Below are experts of layer 7 (counted from 0) of a mixture-of-experts language model. Rows are named router (the router's row for the expert), gate (a neuron's input weights, with its number), up (a neuron's input weights, with its number) and show model dimensions 160-239. Each number is 500 + 40 x the weight over its row's rms, rounded and kept within 0 to 999. Numbers have three digits each.
After each expert's rows: a language model's description of what the expert responds to. This comes from a sample of Wikipedia text that the model never trained on.

# expert 47
router:464508463476465527497544494517510487550472523467477457491474561521491466485518564461485472545470489532567533478484436523436580515520406538518521502480520545405427465476460514542544527482549432445543440533513492464490552502465540488565534507
gate0:529452491444455514503497443498463633500542510490536509472522523408556457416509513561597525510513610496457477416462462496561443491502479475526494501539529452453474484420469438514487531499483498436505555531579562507524452436516544473480506551
up0:468556489473473438496494547485447510502482472536435499480546530474456553512459485547435492494545528480519499539491492513487499510429608524405471581545522502511487477523494468508522463485562504478492450556540420476540472510430492511475490528
gate1:500492489420539498469426518496530520544470530520484531602525548451460466483487518484458491485450485539499583553551514527525538547440495487511493500557558496493507485536500507457450443497541509482480576480507577519453540475456503543475481538
up1:508488505525467459539467514413533515476534511493509562491459465448541513481496457465527551493403483505466483470532466546473445491540473577494490486451546456479567505521577476506577491482509514445479512451511505441458548481565515553482501570
What it handles: Word-final pieces completing verbs and adjectives, such as -est, -ect, -iving, -ained, -ered, as in invests, domestic, triggered.

# expert 11
router:515493493550560495488495524440501478498450527504505435452370455543407458442518468456469501545569462514472529447494429493403510477558549486475494558504468455467522531478488494530520543488499565466506524538475535506542503482423502518473493493
gate0:448522582455553422489485543514462527536547476428543519517556478479504412505496551502551512516559538524466543467467502489506494501497573482462541573549499492483547511485549486467455460447456501491563580553548494380466521541529554500429478542
up0:530511451512502556491523483537498544520485517517491464500437522505455528477497415554453452472469461520495518448555505479545492462510465544575500481410507568501461494543494531513532483579627461510530435516503447585549451404522442523550524484
gate1:528452527490468407404452468501559480527485440536452471628395466478524501454504437519548512488547496515535474486537518499556509471497522534481385518515429520503512550442453485500473453474478557457610522509505494552633494578447484511489483490
up1:529508529419487426408384525537536495500482440475485479543436512509484535519544420529530441478577500451487522536521539589573512464450512520466458522512489532488442534476416517542480491509510526470577504420542517470518468490455435491485513451
What it handles: Narrative verbs and time words in biographies and event accounts, such as began, took, left, joined, set off, early, at age.

# expert 5
router:505460454567454520512482475516555534508509489499459492536495464515497461508458504512482541480380537489528444438531443506502503574522431501468493520524514523420558497563514474475495576505519521471531523469508522537442465490424508495532491470
gate0:496483426464508432496481480454489498518556486540552471509464432435454519498466477480508498480518574504483479468503429439446529446502476453568488540520545417508522593507521507513421515476586567482480524544537453519569487430550517618513505548
up0:493474596519442511453557553550517508478429530437479490487506558502614548450584511522464517543456484473483505493561549565524499476467525568483516433507433570460473468555470505468496491499424430500531479513487531506420557566539527419539487455
gate1:407491483522518503482540435421505437541509461526411499569519470467454459538471473530506486490413518509542499567534566462439492542509507540481564531465558480483451508512520586484461487519503433562508557498538468467477411487547496491510465561
up1:545495537491532488501501539580507569493483525437569541481567485551557501462532484425479497479584498524467449345475362558557529424478483507534508457509505533529528537518531464516533467447473534447472483491465548490520531570496459536458467455
What it handles: Ordinal suffixes th, nd, rd after numbers and ordinal words like second, third, plus word-initial fragments such as l, met, rel, stud.

# expert 13
router:542495521578543536442527470542479527460532501527465569476486447415515455513533479460541599546476431496498444551503508512442466516516528423482549501489508487528425526491498452476473573539507555429492569470508516486453509508592397452482518468
gate0:510474488521525529399421501514520524506505556438557514519485483506498476456442553507510514460475489475451446537490577463474486545473491499485511501535533481478432459559540526469500539584510529499559493495500554542533434509486486479466548513
up0:540459456508429478495520523487512499504445534449524507510499519502549555471446528533447528554543454503512596478541511502508529505501456390585460505433493559455440526474503593480540439539474517502477483493531518489507475564492498557575519496
gate1:572460575487520527497459412506454438474518548428513470568402475414470567477501458442525484543514525560450462550463496578517536495555530510438535463468440559443537470534575392472489506490535507475467487532485475461442587459526470490529508520
up1:537479582510528486571543468510552527469458449506525433511532541504544497493507558571639501538491525488565552485516494484477535481447446420511468485475440462495539513510465508467548497565521523503459516494487435482509480424471431543586455491
What it handles: Modal and auxiliary verbs such as could, would, will, can, may, do, be, often before "not"; also scattered name fragments and Korean syllables.

# expert 48
router:521423465524484477530537459521530471485551515531470545527519483517585499476490496477482520526518444485469508502510516523571449539485484506410485542428459541525551434472487471512498463555505477538487493500485519496484518496538466462447489559
gate0:507480480510387520504469489456552467485503542562407467604517433439489541453544522526488471515472479456499474541476438490521544554493522484468572559530543447560506555570533496467453441477539463498480557464480533495500468509543534514479499454
up0:495539555539366554489467550511514497453542621535453485536570397555460545516521522527442467578516478512472482469466517492474513563498533526546516566529495478489559606555556485542449492500507484445508511475456516521523443538551489463458490502
gate1:481464507511553370527526472477536476502420406473482437539454530534436503499498484449499523525542548482554454580475474566535581490430495532486498497464547498444491441459514468463524433425440516483540555472555518470497498514419488479450481547
up1:608431495552433487497528485498535504437450510478484489509525576559434466476456548495486503484502467428485514514480525534499463534467427525425440507498595522533477466506530493528502489418531557565514585538498514508603528523476504455469499503
What it handles: Adverb endings -ly, -ally, -ently completing words like serious-ly, mysterious-ly, plus also, not, often, based, and the piece ou.

# expert 1
router:548545515492520470512460502479518545520497469501460465493455465469516454517562514451503537522503527455453442508539512506412450542508427437518518512467555472483515434496472472472465488473528503464535531532563422473545419475377538437524471488
gate0:444525519469478519496534514546536499521444549488531409567488492455520442494528559525503481465464526491530577569507518504500596550512534525473495460532396462489474507544524469567518480522442567521558508477518448519517520509484506428534502520
up0:538556504534535396525438571446490446422474524478495501422477485531494491428424433505487495541516497479470468461492528519452501482524508537447533468482511562505471523545559488462532528477496394512429499545497565405561521480560454540460500453
gate1:498522564434457494470413538425449474423505471420465496555530516546512541529505504494494499597526396492497511518495532460481461539546457533525453513492483521469475454549536545486397447534483516509468517500502510523498468509435551431512513500
up1:510517540479494505443472482441472487455519471483477510563546558532509527522525522550488463574502421427531505517504490469510442534490461479444471493374475524378452470490514547526437489456476454502493492490488514499482498499453494499517521483
What it handles: Word-piece stems inside longer words, mostly "ul", "al", "med", "leg", as in indulge, disarticulated, Armed, Intercollegiate, plus name syllables.

# expert 10
router:499531498493506459504526512477528513513466540498516577496538454495576513522483562494482533456513475513501474485407516525460506531424393545529543427473473585536531426490548485481453427540538463487441496434437513451475533501527447553580507532
gate0:506531505470515530458475505469454559570548554504492542504551477512426432568557501498469535495441449454540557519589468514489493529617489533515540397505492470517471439434491476568549506522531455476451552543539500483471518487489514455464475411
up0:497480533511520467482509495558539496416494453515488431481460499489592530439478472540502437500592498529438464475447541475541505450418530463467480515532499465516492524502498530415456510516422525509592428467491529502488526530549549532499558579
gate1:467532434494492465456522534509498441561505468490443385430512459542496493491491455530519527546513488518528435499525514463541482466457531503508487485494435468457527522504508505504489515435523509520555474461476555546467538509479428465509491503
up1:537541520482507564587533496513536531475417529540516519553525476439496459516527544484476522482462463451521498590508489569508487504527544449547526476478544493502483467534485427565539513530438487445472481510484509487537505458468552519520522493
What it handles: Closing parentheses, quotes and brackets ending names, dates or asides, often before a line break, plus mid-word "a" pieces as in Chiba.

# expert 41
router:505466476515602505540508456484478537491525520520502474507573498501556486517489484435514498487586405421466572505545515505495502545490521498532475493445475437467526505475527493457487502562530421517438516505526499473529528482528453477461478566
gate0:489473591488491528549525420536441500480532534455504480473493440521483463487416495535561501499500484530492523600463504518483494528515488548545491519490551479464467534543449469483510436453450443511495517513483505502487525485490406534561488549
up0:493483517568448484542523438498510501475498577482537532404485420542450441476525471500503529548488496519573484578488524501502549516507500533528489502505526426498527585558476501478508431457478448481476487474550527475525558468490404551532439506
gate1:610479441497519480517472471494490573547531511418497495520512462524539542458505505567578498533430535451559435537478519476526515520546494472527511526473522506530545506499521482488592511552481510532472463435418491401525480516486520546526525519
up1:618523483521445483524465532531460532503460545397508481512539547517529576482477476600540481519427564413532524509469487422501515491522526457555489516392487498493506538450487526496576548487542518523509503435472405460567449503452564501530530512
What it handles: Common words in time and comparison phrases, such as same year, as well as, later, this, one, years, long-er.

# expert 55
router:527440543568451503473504505492549479522517525478564502494434445519510436456511514564550486557480434509503540541501488479494458507519546565388451471470527473482527551509591509519521523509508382467510616585508547476507579557520448523498538480
gate0:565508557516461493560524520542506504542502555428485504580579494483545492483517504495558459452510494544516519486539551509485457528510429472494456467465448513529472473532471511598490490511494450541453499480480516527448512496483494471511475517
up0:510484465476572468516502400503464527444612514531498522419455566485450455463484530535468563481478518511477451549511510528471562460511572447481525463528579470484497493479471534399538462446472533427500481478527512440519444520502535511475501527
gate1:484509587429404504547508463473442511420499496490543536539495531484493495408476435512469533629544473552539577546535516476504439475485434534411455474493486546492487519512624518465450427565460486557439436463426514509454599478512489428534503515
up1:472498582444443495537512511464463518408503496512530473505492465488459445478494368520545525546532448528515574582495495494505471542514472476462476503525459527533451494565553513478471491613483495553466473473473498459453607495534537471531502508
What it handles: Noun suffixes like ation, ion, ment, ity, ance, ator ending abstract nouns, such as organisation, condemnation, invasion, Operator.

# expert 43
router:490470483517492523471546585478536459472466545502539479518525499507439430500515530557583413558546477456589482498562478509530567537540449494548496427511415500508489444458504471607477556565527457559500435562447453510548483506451509533456541544
gate0:547500492412537476519480451462478524494439507513478486547437493544494558481499439487478469435501545446576499513489484545515493507507441437494515514560488491455486486421459497475498518445448458519482528564525457499423503438536514473506492448
up0:544551518475544475572587455440540551453475517471519470576427505522479563471521562468480480487489535444488496542529460536524458524503461467547487455549543547433503501515467481488534567408526503526459522537467507536448451502478522484529478505
gate1:507591473464536509500462488453471521532476479535512515501493460467510540540465559501529457478553492437532474533527559522502535474534536468468435502530550588554527449532576547515524514514491524506522520465492517555471529539428483488443430517
up1:530622520476518495577491527494472499542488468509495496468401486483512479562452538549530476502493537433537501533526533487508554452525520484513383439496550638550497444519485531502528522512481462570536551530408541505508437558499430505509529472
What it handles: Verb endings "ed", "ated", "ified", "ured" completing past tenses or participles, such as viewed, graduated, listed; also "ound" in Newfoundland, profound.

# expert 58
router:467520485487507465430509525525508476474594505506516505582502552456519518532457455443505451468541474506493523475521488511500472517462506491497542487478561472566463483536535506489490526537532586513525439467499583495545513466436488468545576424
gate0:493525503519503551520485514419465490563517492507537515504462466481499508555520499459496478461528475457536510627467394425441492476430488510409492483399517482529488522476525535439464465426421507562479531533545546471433503527503554520510611506
up0:469554470593512540546511455456490465432537423468461504516510437453479538395484575513535516537502548460496599516519527464443461439558421458520460487536470455506486495470487479474396452469388502482447535505534510461460502466487517440492535455
gate1:499531518492486510448515486469563453523432516526453529526482522510499504498540533514501462533506471459494428552453523519442589570503516486435506543501479507561584514506510434529518499506555526556529469587521509466514483494551526504499516464
up1:524403507531453518500520502503404541478546464480523461490485500513519505539535455459499547465508481506386485490449527503475527437551494510550465489508447451455517540537545477531405513513544534399546598467506531475500493468488502463457546527
What it handles: Pieces containing g such as og, g and reg in phylogenetic, deregulation, morgue, regulator, plus capital G word starts.

# expert 36
router:498447509457450459499473491565549519546447509488586460534517521520478522566503540523510508534441487490481465478431554469493516531464466592446509454481492487468551533531487559457508534413535515437435565469512431487550484549448511461461574516
gate0:502511494474476524515570536504514530551489516527488505524524486469508555479461484538597448555463529491512461549549478461525495549509479533490495494452506550438476551498503495523432544509546481466540458467493532525466414512518491547527517483
up0:494516492490563467485502521489445461480548415416504539475491482455464470535543526457359484506507488531557513502488520520458540468438519496583546470516490433513540495430463508495514531478449484512504499456542481471522551526505548468446478508
gate1:496473457524504525453501532561492451447442496456521481508444514396451466538422498513508474474435499516399481476562514427559513497474489464517539525527552475479515509486517499492434583463531505448433522487433482592503517555394546551553511508
up1:498505479491477517476533543513584545550490540459453519534503437550486398426483498554554462494554495473485523503567526479508486477502470567518531483458425486481527459519504516534406440540525514542496417499517494533570541425484567466583530502
What it handles: Adjective endings and adjectives such as tempor-ary, solit-ary, -ical, -ial, -ative, -ful, plus words like new, original, important.

# expert 20
router:437549448502483555513533524524468454488477531527464500500532436495571484474478517472468490448529505532600498450485576509462498478432473506545468452496509427530503456581515507493549515418549422488449586466511519510522420459520538499514445592
gate0:546519486462515497532461516509505516516476532474468408496503497479385514439438544442463457464515494476470561572531493511504522457473496518471509521568528468528517481492483533475551536567512562543471467449480466515530446575477553534534434520
up0:421467546552494516495539508511462413494552462527545564489550472538536482507601492549513553529468498486516434431398488503469497526516472525529473468431460535464509523509472529556472457497453407467499517569491536481498537450482481446477569476
gate1:596454494521486465491503522488522553523457514492431523503447516486497553511534485498524534507568474499496564442523483573517606486570490491563614455538577479512462420519491504532537432472502439459487496398431493511501541538467532424524531495
up1:440515543457484534500530453524478421449519448485570505513564471535491448502483474506503460508461521463523438556486521444481440517453472541439453551468399542472534550447512530480412532514502512517528530606548534478497467461527447548491510517
What it handles: Dashes, pipes, colons and semicolons separating list or table fields, especially the dash after a name in bulleted people lists.

# expert 27
router:527511608518605487476519522543521551482462422476466493557602552516492541510578496535458521518560520569521465494481516501516483563560437420488500494489490543454500456454479482423438508548514574471466458471424406468466560419509467490491432440
gate0:444422498532530504467452434516505496499468531459496498530454589476488388541619549505544467542572560494535481514525431507499564493560451400483488547455506547467467549553464478468535504511494630487519493575473450531517483445472494490557507524
up0:422565536496510506445463396506453440477510484496484547442469591571449435540534505495515511536600517508566527472507441550520515457586512381496480539494504551504487544490511450549498447511461578501565486532500516528468468501463564488554500499
gate1:506454545548427506476514498494515462596507446495465433583487497404504513499531451456541480549496534491472487489622514589474497529531517424485484502506437487551480531409503531518542611492589462485499488514465511545468486498458473514519476467
up1:509521478467505566532538523516525537492471496507513453383491417505490513538531435545456507524480475461482567465452522480480481480532578462556545548528460437520553485507520540517493508484534556454475499486594520434475541619463523537533442397
What it handles: Word-initial consonant clusters and prefixes like Br, Pr, Gr, Tr, dr, cont, dis, and lone r inside words such as Brendan, interrupted.

# expert 34
router:451498463499509482460529611497506466512506521497514511493444507511420466460469511494482440530491486442542561427540367517465496566514454536511536520524532470555481497531450528512468497531501452459567494443581482512425512556519522462624517512
gate0:552541549460458449477570423515555585525538525443466509548516484457408495414518458489541479516506508542522515565555540463519482434507462499533452540470491506496550543517524488490456492490550501501458449418445535500401498544498563543495496556
up0:515472481476538527504422522491463429474399506560559385468472528519524509533493494526456490520493491489444561451449528576476492549483545495475549482543486493470482460458489458489532499497462523537524507559528459473577537484493458485478485485
gate1:502436506462496517480466517491410487431492571437526434564524520467521554491546455528473490447513424469501519522467466461527432441454573525520464495546494514508519436534505542524505440491546413493522533508609511489498507486479508436491551486
up1:535542503489500449504553468536548479525455469570522548419475464541464429510483523459493520557485550515534541483461559545487504528536460492509550519493475501505542531468547502491480558502458575538497470587466464527517445521504536525449485574
What it handles: Inner "st" pieces in names like Morningstar, word-initial "g" as in gastropod or gain, and particles like out, under, along, main.